config.yaml
n_layer: 13
d_model: 192
n_experts: 64
experts_per_token: 3
d_expert: 64
d_shared_expert: 64
activation: "swiglu"
moe_layers: [0, 1, 2, 3, 4, 5, 6, 7, 8, 9, 10, 11, 12]
router_score: "sigmoid"
normalize_top_k: true
routed_scale: 1.5
balance_loss: 0.00415
balance_bias: false
router_noise: 0.3
router_bias: true
init_std_router: 0.0112
lr_router: 0.000515
vocab_size: 16384
norm: "rmsnorm"
norm_eps: 1e-06
tie_embeddings: false
optimizer: "muon_variant"
lr: 0.014
batch_tokens: 65536
seq_len: 1024
train_tokens: 274500000
steps: 4189
dataset: "wikipedia_en"
Below are experts of layer 10 (counted from 0) of a mixture-of-experts language model. Rows are named router (the router's row for the expert), gate (a neuron's input weights, with its number), up (a neuron's input weights, with its number) and show model dimensions 0-191. Each number is 128 + 32 x the weight over its row's rms, rounded and kept within 0 to 255. Numbers have three digits each.
Before each expert's rows: "mostly gets" lists some tokens that are sent to it at least half of the time. This comes from a sample of Wikipedia text that the model never trained on.

# expert 19
mostly gets: " been", " but", " and", " including", " became", " are"
router:120098135145088128142180115134106172105128121142105188180136091143158116085149143112136148111170086167120118176116073083176075141162089128084082139131069193174140122056109073139094080160156110124128130128174094112147138127119158109067172113142110123095137139112074154181078102093166124120134103104104169108088120135154221097130162151146102072132084089099099080169171116130133189143189086148134150119110129129145162155091127152154141095129169144097194106171127163167109147116194101092128101118118156175128083120107151149118139131084102082094118051160174172140142137190129156130
gate0:114103071062178113064117186112135102185138148122077142164095078121101143096129071113170029112111147159108146162087142121078130164109134124121166135140140088140157059175162134068113135119143144151134167182137100083063116109139132146186117131113145203141152130090069107073149148141050100134094137107114148155112117097172114143147094102103145135133162077088099082067099187103099183149126120141155079077096129179130120109092136125129111139100106100195123086068125093125097151126165147137101167101099136149110143114112114090145129092166101120083136164132109083127126085138157180133
up0:120113060167160119167119120121194122137130050098087134150074119126069180117105100164171098135084176178151156182076110121121120118143161137064122074154116113108131140112076085110125139089091123178086161154117116141153157146111097138127150176120084134146110155148116109086096123130017055155110142106114160118151169194101153181079143145077137122134164098133129177177187181102112141128160086137149134089069073111152091162083083142144068138064116071097079128103167133108149168137138148110093113117146107098176157155154088101126153122167128128126101120145135106113119125132096152115
gate1:126119107170136118088193105135109118121109099195076065163184153153108149173131174138141135136143125090158136158177142130110092167145131112081132124100071152055117137070153108118150169150111095163177098133162145115125113149126112121103112136113117145060101124176142067196170138105072110109102141148127119098105177141157138134153107098164152163103125189171145095138157152164093158102152139167144117089132192185169117140112185041171167160172175121177124112131132133170132196092169121125097225064147065167161136134140080117126116160148154104121166150091151130123125148145103115127
up1:122200084118075149112119121125138164113127169039150125137110064088184154107190115167139169126159133129105056136095118176164146102158152108248172118139103086167129104114090145157088070121150170096131150146089129114118115131123042144141066113149131117148155093132120208099099163149119133201128148152132116134209118056161095127116137186123128140105151111089110126153071153085115119118123131111117143166138096138127182107182165125140082081087118092134159139144130061178181134125125141137122092170115177144131138137128127150089099160126116114138109136153139112173156084135109138166
gate2:110114165144156125185110178135166088142128097158100141155126099137087156107161147159129142069162116174099069154165184092094139148169158152154088166083176116122100133114136138143188076118138144148112116162206082115151148181128150150063153129156162115148140115098178167111084130098173129121136129109119126142117130113069158121178153108136093106139064108165133070152103123171133169127159135084127134094153139151070155152119174084132089128133086087071171143093158168065110106092081135136181143108142134121129139174101127106113102036144121154185158117145116217098084055113137145174
up2:133120120115120120158061154183134088141131123080154147115133097140087125104163163162106118057153081161111135175149195151130087160124124081112095183124106143140115069108071168125191140140138101154154157178169125128142137106140120098073114171126137130098091116089151172111074124078163097097113148171110170122124119127129176130144094159162070112160110071163137086133101176159113084115114139151062120052181113138091123123080206179069073161172125070082183150125161145129148104152094118130106129123123078134091099133115155106131172054153150133166153180148168169101139117092111122098
gate3:117133131088147149134108099078144128105161133102151172174141137090127082141134101057103076121114163117067120143096052165115119160129172136108151108153105103056092158133176092130155116159128064100175095091169121126160149152089177141095120094152131135115091154131097102177108117111148112141132146097097123136131065122073094160150143101182155046112121073103118105089118114069177138121081110113116105078165095074176101130114105166153174191076151146091126158200149188166057154080091165161127083134126119188122095139131134154116107113125135173170097165153101132146114166098134178141
up3:148062121121175115055075134143153094173111075101107107161159126104095123153117093142129145073092103110078157138070166114109065119162135173085121127187136138140094111160130168146083122111130146185091102101167124110122152121092131133110152152087117136100139047165145107120146092148104149152123126095083116162113084157130128140139109110149160122158091115133106134111152119166106121200123113087110201120095153130079023173142087133079133101104080081130136096111089102155117174065160147147104148112208155121122157159166082079167167129155178090116084148161096100139155128165137198164
gate4:085131057106080071103138147190115167075172112105142132191119109128065113108099132111118121131137132171109130152114066091198143102114067085092122122138085171135084104089152080123084104075187146111141105167147110083144141105125161181133131113097120130159153115112106178201111147118173067137143121100086132139103148146128169119135176139111156109112147127072116107127149171120142123141174163127143165050075149164104136175104102164067115179167111133113092140157172170142186154144113136121105057106178097090153161096145143123151084160107087077081134124143155140157072177132144170140
up4:116128086114146210125051132116134142142122107164101091113105167134091121168134173129145134139134142137168096127110132103177134163140111095096090128146108164104118147128155060138113109149081134113121098121206173140126136151118086099125125140118090098089109158122128183158090143077090041113135132109171164097128135172110203145092143123108126146142125141127141102164184151107075142104146118146137153140118164154138102109062171112139195093147162111068144132112189077133151095198148109166044100095127118136134155088140018084135172142102160191140120128141078168176150138118133051120
gate5:076180154159161153215065084119135135162098185103169127161125093093119102109128124124121122111166065120114059107105150093156084137135102116123116149152102166112135123146093133137145145105163156106136154127099100143177151168117102153083171095173133133097110077164093207110113116087169092152060139150122216146134122103144099168119159070140088147133114124094118109202145136142096132153165114160116100142149198116062142112119202161126165140138117081105101149151108128124153110109166162144177121145131163131121090194112130106121074173098114106190098102179152178111099130185093147186
up5:115131172152099160110122111118120083129129185095094180090225170126142116132078119140104102131160141141114100074171127112073152145139124154123098103140168141146180123130160172124151154121193171157074118094182087099084131174161137096101108164164138123121184074110120185111149131164151099146075133105115159116132127170191065117165129100184109188143091153092050080115124120136144172203137099219144118090095134154151139165126152121159187117190132125153150172142088085159113122103167184114120146151144156135132137150113112167160120110127212102089105111104120123091122122139132153157
gate6:117125105085148116068075087107114126148098174129176130141088161116115107101059140149136139114218150137137173154114143119052134101101131120056112133175108066132098099059140138155124115099065152081133160049158116146157147107171127103141097132170146087141094133065151072120149118116098113152078153081174129094070107132086113156117132094180128150157176078109148118096132144184150135134143133120108114102131106083184048163142166138155157133141110134167062085182154152176112070139113191097121101123111128179113156152144079133103148170159125141131070112131153108153158129145159156140
up6:143130101030145127120077126116120130115148178126160096139117118127143133108089134086134107082142131156091059114066147133138180137117139151085108111145145105112162110107125146175169085046101199118099140122152126152120177137179122108167115135128168104151169165159143139105103175128141108125065166065127172191152110127096097073100150163099147118122149135126179065155110119072136191141170090158144141147144106130131156218138143138162154217159158176090180145119120169130148089105116170140186099160117113082082116135158095116138071148063096129108100178130077123123139123161161108110
gate7:129076133122087165128115060105124154120126143174057067107119099136083157075146116048126168159131181097145147103113180150036108135144120104063099163107107095099103123131091119089143139100153115110109159136110140090106133131139131149131074084094118116162132125183085134098159083083123172112081115149192173130046129092196082141131130120098133097121084126160142077083109085093152130103149147109197045158153085152139136132205164117147109130131076159133168134136179129090167131152126130126129122136157150138084184124137138124127111173151124159161144132140200154082131082130094148127
up7:165106153145116107120073186137077130100192149106118191137103137114155133109070064142132127067133104090122141173133195182131126184175099155112168141161101104083114138126137205120145175160128155124123137154203083129096093096104101200123147116145110170135156059152146157092177134102117144122153081178134126159118098113166149135134056100158096128157116116084122176080126156074126134129136097136118127128121185099156161148168143160069139193191160075168155102101128163129108141092143093113115123102118086122118098142109091076150154132146119144115053101144105149131136180169073180121
gate8:117096036152115092185136144118179159164062160096115150164134120122122141112137077169162211054123106144164111155104044137091138075164152137121090165118124113123169090106109168166124175130130112130107145093146137090129157155154134143118099117122103147140120161132165108079069134089156130107114122096096125127102122173109198120150120164084169073144126155140140173095137097127100187124162065166122114152147097172144163163115146103165112176143131085083170074123103158102129136144109143122138165130114095151121068198122103167143141126134137055104125191184165109172176078136153151074
up8:162091110117088144159121155146136165090124111117132222210111128151085110109178145149104177065126134103160123161114102115139121103099128096162134119166178122112117108085143153112090144144137096136094101145155119099175092166185096142084068119139198139142155141059147160129138166171134088115114186107098116097151103129124179147118103118105119140175111164119101144162102117152114189093117099149101145050097118149158105171105106099150102137096131078097144128081118180105091162177069055128118165187136098152093171173107144089152149114134124093103153217208136122164139088144115174120
gate9:146175089181178156120153105122129137118082150152142109136085138076164128113108136096184097151111138142142112109166146089092119098202117088147193132081118112136126059107115104124183201106139155116125182119146156111093223197125131108137120096075101108100134117053125123133101105045103163150136139113167112090157140101174174130136109112155149124091090096105101119172056090099126146179152173104153085098080155160129091159158120170111159109138134088109099135156101152117117125153171070096185160115075148170125096180131118106129129164174119122127145047136149123146155165110151120187
up9:161093127130089146157194185059188116117131119104111146138106117161097181135129154165169192139154185084184177157137117157080144100175148156128116086112089176107112097143157149090100077098102086139094115098095166121094091135086150114111130103101126150169118139156109105123135155115088100157198124130102186113126137124108133181083116089133116219143143096133148141109111171128123110127172093153106175108201190141101148092087174155178071138083140141117114114134065106080200152132089117184126117138098121070121164130119159127115122097119135146077118124148138128120163057088102143067
gate10:178083161145093107129114122136130140089145133099105125164128129150102166082118144139158145144209095121170163155120136126137064156182118168105182086097092169146161112080114158121132126127102103125147115176152135108120136090127174146163117110061107155138131101105113169060101159122111144142119171098112161145109160086145056151118102184208165122095146118132109130092081083132116173144144173172094163143126088121102116127143170183106083120130086108156158138121183142121132136171096144138143136105189076150131163153045125121139047097154132128083112193194168082180128166087043106124
up10:113102108094160144114115152130142104169147093100096134096107096151082134106125114132102164103123166073067153100097212118137151122116129106147128177161108146190134135180169111125150179064152131153190149143123158163113096154110126114119135139141160173134157108118141162110198073182145090108145075177187141172167128071154141085099082137114100104137115179130143161066130160162148105196073101117086156125150164084185145135128151121167090125140171099086142061135099118144111138111135146139081135149117076169014143122137162108123157113195129142103120123077091129080131101164137095081

# expert 56
mostly gets: " As", "As", " \\", " as", "w.", "acea"
router:135117198119128092131161112156100137091118115115127213139128108168153073096097134140102151085188159124167085106151132110162116135150104110123069137066124148183138104089079122108091078167179128161099117155212106140188128125158082101111141129146144104106082149081145104149113157128136139170128091164161125134160133146115161099116173103150115087154119138158158083193130132149141191084187087182126136094089126117144160076144156148172126106096091077156118100137102072176107108135072109086101108126108150144104089095169115165162151123068118077112106059208109105099067117156153102114
gate0:155080119128144086092185220144153170177067167066064118095072102143185122171147142128101121156107144102085106144148119112190159123151147139146111110095078114095149126097097148081172116138137113129151141147117136125162090127088075138104104135155153150118117135150057106128163143132085130098171133134152126125166168144109179109109125130137119133082115072076128148186096134101129135132132157220143159105138164137078139104174138102106162127092067081168110145093126130122147114155110130078158110129101149159089142198150184145176152118136091207161135111181130059110086085186099114083
up0:090156100132116047142160138125098188161114141065129073108110098096128095153173162080121082130132115125079132117077111087129099138139147111149169132093103127150110127130131153171167196200118118094098122148109145162128152111066138147125128155082185155105096124150079089122133150175143083052135133125151135125066102108182158157100174108088117070098148111157081169105098110123068148188139094164096103097216080176143139081130097083138082131094109121157119126081115131126092122120126150121151142153140121142084169170146131079105103204126141157119088124136127039144152125086095154087
gate1:108125103129112130136162148103126190136152134055172155161123154134128155118153130082139150064169135145134098135071093085121157160101111086130104119070099116127127086125094111152197169042095058159183144143146109140123099157076079079137136119079130096121091108110105105170162120130182106181114037141123087143158121117160169163153181191156136147123164126082115121151160200105135082158123133067169115126104100121152105064167166169178130113083150098120093162087171104134115153087105103139129133121074127075129128110188157117138171161108169093114141082129099161171121108089123102128
up1:147138076169058114066038131125108100150176076152147060080163150137112106134186128146120164180122158095145177058175092077130089125072077168170073103107164175129115095191163123164113139181110130147137135140091051124161117183151112146136066122110152124113153104100116136112189158145098129097124155154139146115077122111103119092163070162091106166105160140140094085172110120101132109124196124179140136117124147151123115114068153113101111103086093142137091096109113127158075110161079085160103099127138107167085133181120128128082084144113124089173130126141149086123148102109146138113
gate2:179101036131146146132154123082130138155137127116163169174163113151158096064188067083125134086113149131124146152089125096109068089125068099103117104080174162151098128118129163119135094123132075123150093077154123144097110082154110141121140135102102124084136139146093089085131148208137163126071083215116102143103144142151052092220131158147186141080121060129151131083085131107095208123099144150147101085168098103098151101060124130130142123136114137128144128129072130108121135059096109142144127163154135108163166109119133118116122176121126117128106136204139172168131150156102160134
up2:111108160078122106139136146117098126092115107158137089148105108065113106139038062164192112095153094107116063156107156112151153121125119118178117087126121139115129053138107116145172144123135107131114115110144065094071146127151137125076105165151136088151156116090148147132126111087131124140117183147127143094134150142137143142107166100125130130105121217111209161155104163205147086171206159164090122124139190109095102113173098092139127105125085086095149162160191164159113180134223159132130091083124167167050121111126124161114066164189143134141144137098122143149107144118153095127
gate3:102121110158116136124127128170094137128141122167107115137181160066164113101096145101128173083135110146105156096187200181187088152172142137130117115181087170109117180081100151109117092117147085188150096140122149144073120141168185065135188177160118182180110146112141083111106112129143101141167143120104160149093106109109144143140116177132108078123121097066141136132168136082185113130118215163158216136097140134175125133162172147125194106107109098135106160196196122093118171144152065121104089125126179131085147078113100165160139149145152159113140117108178113115142170120164111120
up3:139082123113085089121121105134118076092132127137124065156106095105106127104173078127153146093149152151087120156139152131097087126158139115085143108097111141120171085115116166075042085072077158162102147140130104108109124098147162131151103173136161145110172120160093167100113152117079155164055130145123102180142112153110033144168146120155145110108112058107146175141108089108063186143199097192098178114089105102098135144139184057149077141106077141071107144156127122188156195135159118135123146093128102149178119130126116122061127171164118150122137130172144123184138148178118143139
gate4:070087110146118188052153147137126108104096119140069183122161116124186106103132156088102068145111141115100144134138106087161077116144124121150168159095153190138080126165111136125146118160152073119159138154107141088132128098118108131146132169160159184174121150132094070161129126115164127182099139141155160131151114074107112104181175111115157164107114149121109139174155140180148157164146087141162133064152094127150091090198185123153096097167075167108152103090160140177105090135155052122168134097118216160125166138081146139143089143099102060169113113109189116095113173152098183126
up4:157132121141086121149156095138111115101176084165162134150132124140129075118127214158118132162121104143081091087106136105059095149119189141131110120099168160165069122108167145088146125179135148170095097158104132084111076170222106088148174126149129142116162059074150127091162147137074113081090145105143196070133175132128128103128104096127139115141133069172145135091129133155126163075137127152099170124089121103140155125120131185156170128120164065138183154156069198124202153130119098124130120102130115082134140141149066131102122191170153146143083152139115104070166096121152087156
gate5:078168182155079068160142118125142123105189105170192101114097121220160096120130146105097185131116115144088108087159109115122129140133202073110123136145121139142158162143109116124146123132112135129109125112185133128100079124152121135142113093160103137186175169180174100102057058129131160088134128173144085129121111176094102075140120098103113178157065099129161064142163131126119074095120094152147127133077113165152203164185114178148116093151125130133151119055152174118117168146112161153107133104082168081088061068143154085082160134111143164099142128162144104124130109093160121129
up5:189093144145163162116113124213188139131139158151117095065109087090149096112110129141106139147162134140127118144072168139078071149103114113107162209145132152104161110185087162131189139122124131127107174062094119133107150113112191118195170090133147159123060163151121078146138120042154150150172145169175096088130123130109154102119162105153112082179119153138104099132124125136170217145148112117125057133098184086145161116125122111120154183169137185112100095084153119139096072114111161153126132106107092178097139130116125159158163140113208153154164104090121143088122117099142096105
gate6:122118097140103104123117193095139102104159174183134122137117142126135107126137153121142111138121159109137152135099076133153139127110149144144109142123102158195104156100139149095110100169141127126162120102170082190135164121055106115208099104133148105117190148132181158091144103079098089083129137129087160134078076134191147120123146132172120117128131144093153074138128106195137163142140105140175090158089132117107108129118112192105146182103090110099078199090094151082172102167115107181054167176142172066091074100147113167172152135142113058159106095180170100155119140041157156136
up6:140177016151111203128080078152183082105127093150135143130073105135195104162147158117166114095096157165158185144146139172147114145145194105147115095152137159161167197087101174125127177161148115119081100178138213109148098164197117130125099170083088164124084112176166088160162112135096117134049120134122162104104098144138163160111169164144157189118099095098108082168110122119110086112124118092145111178186168086094138132113120117136138154148131153151132171148124161090103095124122125181154089160132129115136133110149108121109147144074098105114159129118133104118134147085194117127
gate7:120072181110079089082129149124103118109190136077128132165173120136132138105105103134155118098151150164101113078131110136109139160117106129100080076116124103191108094098105134089183074157082064153149097078178106097123146102100111172163140168134160192106059147116105137149132154124118114091192160129080063103113162159166146114109095091133142099172147115118122103110055143128131164072167114137203141114147127174085160177173154133156140133107096098140099082180158168091117105090122131106089122111102160090112138192183109200155108130137117110099098053127097105155163102180107118157
up7:164114080170133133104155143123176181144107165136091174164138131127116121076111141205096129136127093160116075122192151142200134141127103101089078096128144089171063104161108122180106114056108110145190136093140103163088115137104144111132132094119160112090138132113077151112117166116093092202155153143113094075072134131159119158118189142128135128087148109070105054107067151086061162064078142093155111140158152068062156164173098157148141189068107107127140124093140091108094132130160135096122104146127178110169132098134096107143084114097105178132125118172155130164134106116123107130
gate8:145091195162171196111114125106139150173130085180027178088136172166133123098139131181121181137132150116148180150133103072134122159102136170159153179108119113180117105078133101148130092118174127136136147117146094099126071106125168109096138139098176113157131122105169102173090153179086127147118133060165135046119122128149119111154179125147146109173114155081136069185145081118214175154109178134160118131179135105125122130113134147138108085182123143132126081120150137109104144094074139184096111117099117092087083169096113180118087132140192124151137158157150141153109080154079094130
up8:120160104068094103130103146054170141143114068156130186064183160127116094106159118094114121129087145139135113115175115160102144137171168136186142148059125075172127131179129134123068100140194167120149141081125123088114122136142108100116163100206104204129122112092172076157061138089126134111103090133147075102102125141140093193109133142088084186126185123086097110115080130167168101080199144114118084167136101143127101100137155158138191143161152101125160128103127141117191114157101165092128152120133153113110092063165150133126097147138133138103173092084105148177157122130081160141
gate9:134127167183140074145150123135155150153108157178164132095104132107107077118156127124088112121204103104112152157125109072089119166144209099087083107132158138164088088110098110193172183125106156161163090100103125142093119117144152148132150089080133149157160089069106085136103120097173090094146124079099115109132133129144141129123168137125066119115116159122134195123170147154067097151110122077247182098073086125141117165116095150113165162166142101134122177069166099132169096117140120181078120112145147165099188130137127173121125121112098174134100108101151188109134177098088140088
up9:150059158163146110117064170053152141124148122192138175153144140134117196116160121068132088117101111170143125145140128109128124104068117148114149147119149105083144150125125092129192096125109143091139088092140143075090115159130073143108121182180159135127108104162116181116084117031112097138114065113167092092138100175189121158152087128083175114146147148078200154161080121126115104170100186100102172068101117150128136136146137138170140094144143091132152096112090127142128112151116140115171179151056178144136148131157145127173141125190129194110116166156105117110083112198135141092
gate10:139137086133146154051081140108123192103144126163089116172087146185119126114147141087096125114151117084127110133124086118141080153162123168122103102122142112145151105096178112131118127095191071144190085127139146110119084177129162080122120157109075133139136099109119112124139132103148089116121063101130186168174149147122095170125148129162116131168108106165171132097146144210152109105165199154116139132077077118164134123162111146110106112110150181041091101115092139080149106078082113140138145144130160075150105018166159152158136113168064153116123122189100186078106086173111158117
up10:141137198118136091149131124140146091120144098145069176088137049132091151142105157113122120118104144138128122116175147092153102140149033118073142182124115128142138127154121085159174115054198163131131092081130158074117084139122118044089131210135145102148126090119174140108070151176122122087134147201176078153122197115131137154156127154124114107161144095130113131081172100114123156173143114103116134128139149125148137109174101139127116060109108176216104122149138099116110021093151120126122120146126134180095160095144086089146135120124124138111115155130200165124070144148124157131

# expert 11
mostly gets: " In", " during", "In", " in", " until", " (born"
router:121098128172086131104161152114096097156178098103108130106148140120187075133152119162138153139134192092138124153158101108168124167205136130115060120059164113084133154071076112101137107121144077153074107136133082169132112081071099105083167113074092076138134117062133107133114073158143105100075077131144170123136119174134111180070197135098078118067157116128122099136155139096173150103157056143121182142054100125123139166124137115166106099083152186151099128160140131168136116172077142122112080191150141124122159109154126179167150086111122122131081113151114075131120159154139144125
gate0:148083111151075144145140111115091108128125128102087126095180107162099162174137136135137141084153145126137177110173125142122119145179109107120066145062149082132154139111098153130121119170201088091119132150138091114135165046059094134146187155071063110154103059120112132104164146128132141141150084167083207139143111114171146141150156165122149127068106042115116139165076161135139204106118179147121115133108070157075113110125141132158062118092115120168134108159184119149164111087120111117174108124176145158091124119144117112106093138177108143129118131170122062189099143180079078122
up0:139164159025138146111159123115097128131109145111102094138116144164136097144097129127118108110125112094098115104154112173124113153170098097081091150036141114102106118077141171111103105087141108119117140086118131141130141125095111139176144160123146129108136083142155126128131158173168146129133084114127180147120174169125131206093162190147143143087159086158160129065105143107189178070157098152156165176067083185107137094122099119182047111202142156181184123135121154158133089058098178129142105151196109177135118112127180141148083082179128168160103119162126089111134146173115122125
gate1:173131163176106101099146147091143116164080164089121174128111168145105064082149094098108091106107088133130147111201121122177099148121158179145118130121208145125193129143168132159127168157177140144111175119147144138175184112177119151122137117091066075158105179145082064154097114146128141127084060151130128108115113159187153156111176126118110100161106151118074112109092071053165076155127126161098149128144118135168127112096100091129099140063118099141113062126142143053152151040154146150125095161117097085107129166130137118115097134106143110163159109202153135080136147108138114085
up1:111117158157143152073147084145192148129097148117133073131165083094145068095112101126194069165182084166099144120086134165107132145101124175168103111135128045118153112115069188124163160133100175154096073086078115082087133121130187100106134114154154109152149150154169180126159101123181146112180103094108115155145106124149097132161159128141109079058116158158147118146118100132120055155119148140085140148098126141110087101150074158092152096104158143154102125115186134108132102118151098134177113191135121133119100136147092069160100150179083126154169153107152186086121042113172093131
gate2:175114173046094188106062120050124175126089088115100117154184101119152122123107104129173076154122099148148091144143098137126117107140148156114125129134165110097132153137081113136166153116151120156105105102107142119152125171086090107118128123118114064101148114097175140103136121096126092188090170097169151164115165075115161140107155116127162120118161125147104169126104148105111153164180134120096142080048077109117136073124137154142097133064138159127129093108071161172136060150106110100177109073137191160137123138193159140177104139153080093090049104126123097114081075087179062114
up2:078136135097098120125165105119124133153104150104062150055097140092151155114120130159133153194103183130109154109122122187155091147123123093150159150142091169141078056127097099128153157132162129172086095108116150121113103122155087130175142159080160113126161105143130109085075095110109088129091122080201184085095118086112152143119113127112155177111132104147129158069120119108126179098169139097147106078164098140127140073130161138145039124119144167133111125182122107090131095185174107150115093093194172126119166130124122123141106148123185122094099096121122018060147171133193110184
gate3:102128134136134140102120103103110206131167171136150165117180163125160175150141091102075145086100128169155130075059109107089107118118082124138090099101082191131145160096108141132119149128193096081119118064144143154135167156186092106090158130103121136175131120169141179157121077115157106186146145115139106116127123143149103120090154117082135168117124142097109081119138157138088081100112132110127082168143146147161185117162124126119144122087141140171184142169177102182149101170189104070192112094151131158131099127090105086086144065067127068134119077118080165052088085165080148151
up3:128134122145181182205109148085127120161132127202140191114146142142158124116117123092120160059097097096120103123117153082048128157111119164155144131060116145058158184180087153105172117120080145132119106110116118123173132158059079107087082130096146130177150152139149164118100144126140117159069145181141098156087192163150115144088128149122175140141136164115105102123080141145112053092110148121099144145159114129083142144130145124135130109142111128150125107163103128159138131206174135109106061116165072100145103115093149088168098118140106089101094181069073107114085128203081162165
gate4:132126114167102119158130116090057136152084102137142134135160126115154139132162069091121100085116136076144123118064181109054153129162122156150111164081085070105147156150118173101195161105083147127118151152143136126101177161089098132105102124150175109085116116083132141130089149062132134191144117124139093176124093140103117077145153157156186109145077112097099130137085155147131079137145130150111172089107136094128149209171110111174113069100150084118115101112175138165096194066138149108150087158138123164123078157061127107156146158092132106130066146117115126108148084136084170232
up4:138124116126097140087134132084081099144126145176113136150143109111162082083170111105082101113136160067171117131129143195084208146141139084109115149165087109109143143176140149171110097102106110129111160113126108114086182145152100121080137165161203108058148123094189090103095125141169143180143103122110132083150070107173107155153116137110110153160056139156073135140100198101138145117179107136153146137074164173184148201110109149144170150126103090126130095118152153125109115099136154080167090063101075172128135179118126100160165108112137117102098153118068103147119126185061067155
gate5:099114120169103107048110138084128133138155148140179154069100167181133181140098128109092127165168170147057132156093140097207141230182123140107088165103121165156173156149144058075118172107124112155058118134093103159079113146119152123107143140114136095145152145163107118174121064120076149134080135115175106139141145124133102128121116130147101097108147205120128135201103117118146145111125093155168155132099091059167136186167160124132156123127061130138109095142146163129104102157170151108127113127083142129177125139157062144094094161091180101149149156122144113153130208144135173116
up5:157109114040128146154163105119128165118098137124122101163204102081135069083163116096117161094059155078130143126135109152139108125103116102135161089114107154155099091102112155142116104088149157107153105149177133077189150154173109135155109132093080163090149103149139144059120174085159124129178142157119146184116091147134083171117157130135072119173166090073111090113122100163073148137136187127123115134147147210106087101155163103136163132093128153188136147125120113149155200143102138134095155128138182159172134104119192011118196121137072144119141129103116098089143102126122161123
gate6:088132069071144117119149073163048129124167094124111120142120144126124097115077158059110228116182089105127158126077100079206114143149091095136145129088130113218147184100123133155136128125087121066095128091104149091078073089167137093116141079135116067148107134125097202043134089142142149130148153129058135165136104129139171124138140146165157139146163142132126119043135090121153137095117146098106119130074134108086112122125138119121084130101153104131179141177103151164154179109079140134097141143134096181131146090146111155180127127112150142158099088145134177167120159143133146169
up6:155113124150083130090181122162089122153149099131118103142113151092066112139124128136108140106128125093137114110096074087177096072141087079137180133154091112118147109108127106144079170129134030156150163109118108147106147105170093120107183120120134171144106145075133147077100139189196142126132095057111176148099169157193089149078120115135133128149172102118105098049206098135127209084106088140146112121094117117057161176113114136118130100133121101114157161184121144115126118172090101176103150139199040132104129103137089162137144134144078145140061115162144099143111162090143130116
gate7:088076164097158115136145070127171180128133127148134070102148112092093153122143178064086110075106118148159135089124138137133102101150124091163104085106090100157143105108106098092111105138144106065122070185223057130097166093126154173131130117060121117151176079123146132093070111137150138120112127173098091108110120076112115104113151128106140105073154077160097119123026126124105141158153166155161131115134147208082107084124149127106129059151088142173122142151090128129171148128123073089117146149057186088133135103136158141180132117148069145114159117116109120158177130138125075124
up7:122151104128082115090107132124177157025107186154178108148109132118147128113118095156108151186170110107119129146131123114083101156102112117167146095139128095143085169128104160096169104131147175167157136093062112108108138139137127164195097167141144166099094139142081164125168148125111167161179179086153105078095165079103128153133123140153131116134100179139169132150204147107083139093152169067066135199127086116141133110136143152105122147166081088102130094111158116138123124180119106135114161181159080125106075091181077127103118159072182114120140175208156099149118066092183137129
gate8:125102093165089114152097171176147078127181083155154136073097130117121179089123143119134105046107139127080114115148162198139104103170092115143081148091108105180122101102056096090107159119156115101094147165161086225052119098087118097126203166122090145165122140132193071118138103093079103110082077160146135130171088131148109078124134095085084165103148129145172138153140153173207119172122103155120139106100148102166157129111135144163100113154131158119139095088115127157124090141126145083187113099107144146101144191145132135135131121144097141109194070158109137117130185116135119142
up8:139123120069136150102144102143132157132091165121131073142073173169092101119138153119126135138093124090169143215085119198102131119152109188168195169104154089101096131106109133138091100116122185150184089107139154106100148155170155133148133123136072157129158155157100148128145161117133143141191199068102151146100169149127201074113075120098118091142147156147165080078154111083114161133167106114191077138126081113143137157124116135138143148135118126081114149075141162102116109108152185160065095151177067124146146073114197149142132153150103067150128193102087118136169112116178162119
gate9:142146124148105158105044109123155115161117124139096124106143165164160138138141146134099097125140072133146124056150138122114071196118134088160083067154144126153196094131116153113117110112116159077135120140131141130104126102078148178133088160161090127148115106203163114130115101171149156141135109154132142115101123115113081093103153119146121144075162147112106164151127143079163119149157146178113087160101162183096135108121194126094119099090154087068054125079107191118127160057060127081135085138092181075131124124082080165106123196161106150117155066119197096154091109064090101144
up9:141104179121121132149115075131127158123144101157129131118116126180132080114142119108107131094123174071150159122129092161182165154102106119156075114146127149106091103122117152211172076141168181126167147057154131174080101162136096164137166065122145096100117139102123143085095098118136166056067127183064093090160100105118135113077112109116087140112126097137128140145130125076131143159093105196078059163185160152150111092090189140109084125092133113030093154101127132146115128159085086123150149142095162084112109124085131147164155167159140156101136116163128104145081115056167107177
gate10:106097118192126141069131169179091121141124123205119147171151112106123175096128119183103171093179096118180137172194106094115142080144075136139121127126035112073112123076102106173087153160159134190138131187124158137159114047122164170139130118101100119117132132070057088161139153123140055089161130084091159144156067128158127133129091116130124107165120170096106185165138156144163128148120106132138122142088128143155140076129163088135130159168122176147141144150103096189138137114137141136103112171109093142077171125121066052148141103078140148110094113134099114083155175113127134164
up10:148111080124070142089120134107152099114120126138077116164101200148119174078205126153130122161145129111121096184135110118092100158224116128143111124149130122039157084195133178147130108149147111087102172189131170127117124128111133193085107077072148150043195131105109146126126138051159073160151144097065107116161180131112164120142125050146083128097094123065111138096089134150124163162153109122158127183096138140154182141158109087125128182160163101139143084119159161121128164102171169129098139162114150165147139146136133117151101125076127092107109135117156137151123147103145146174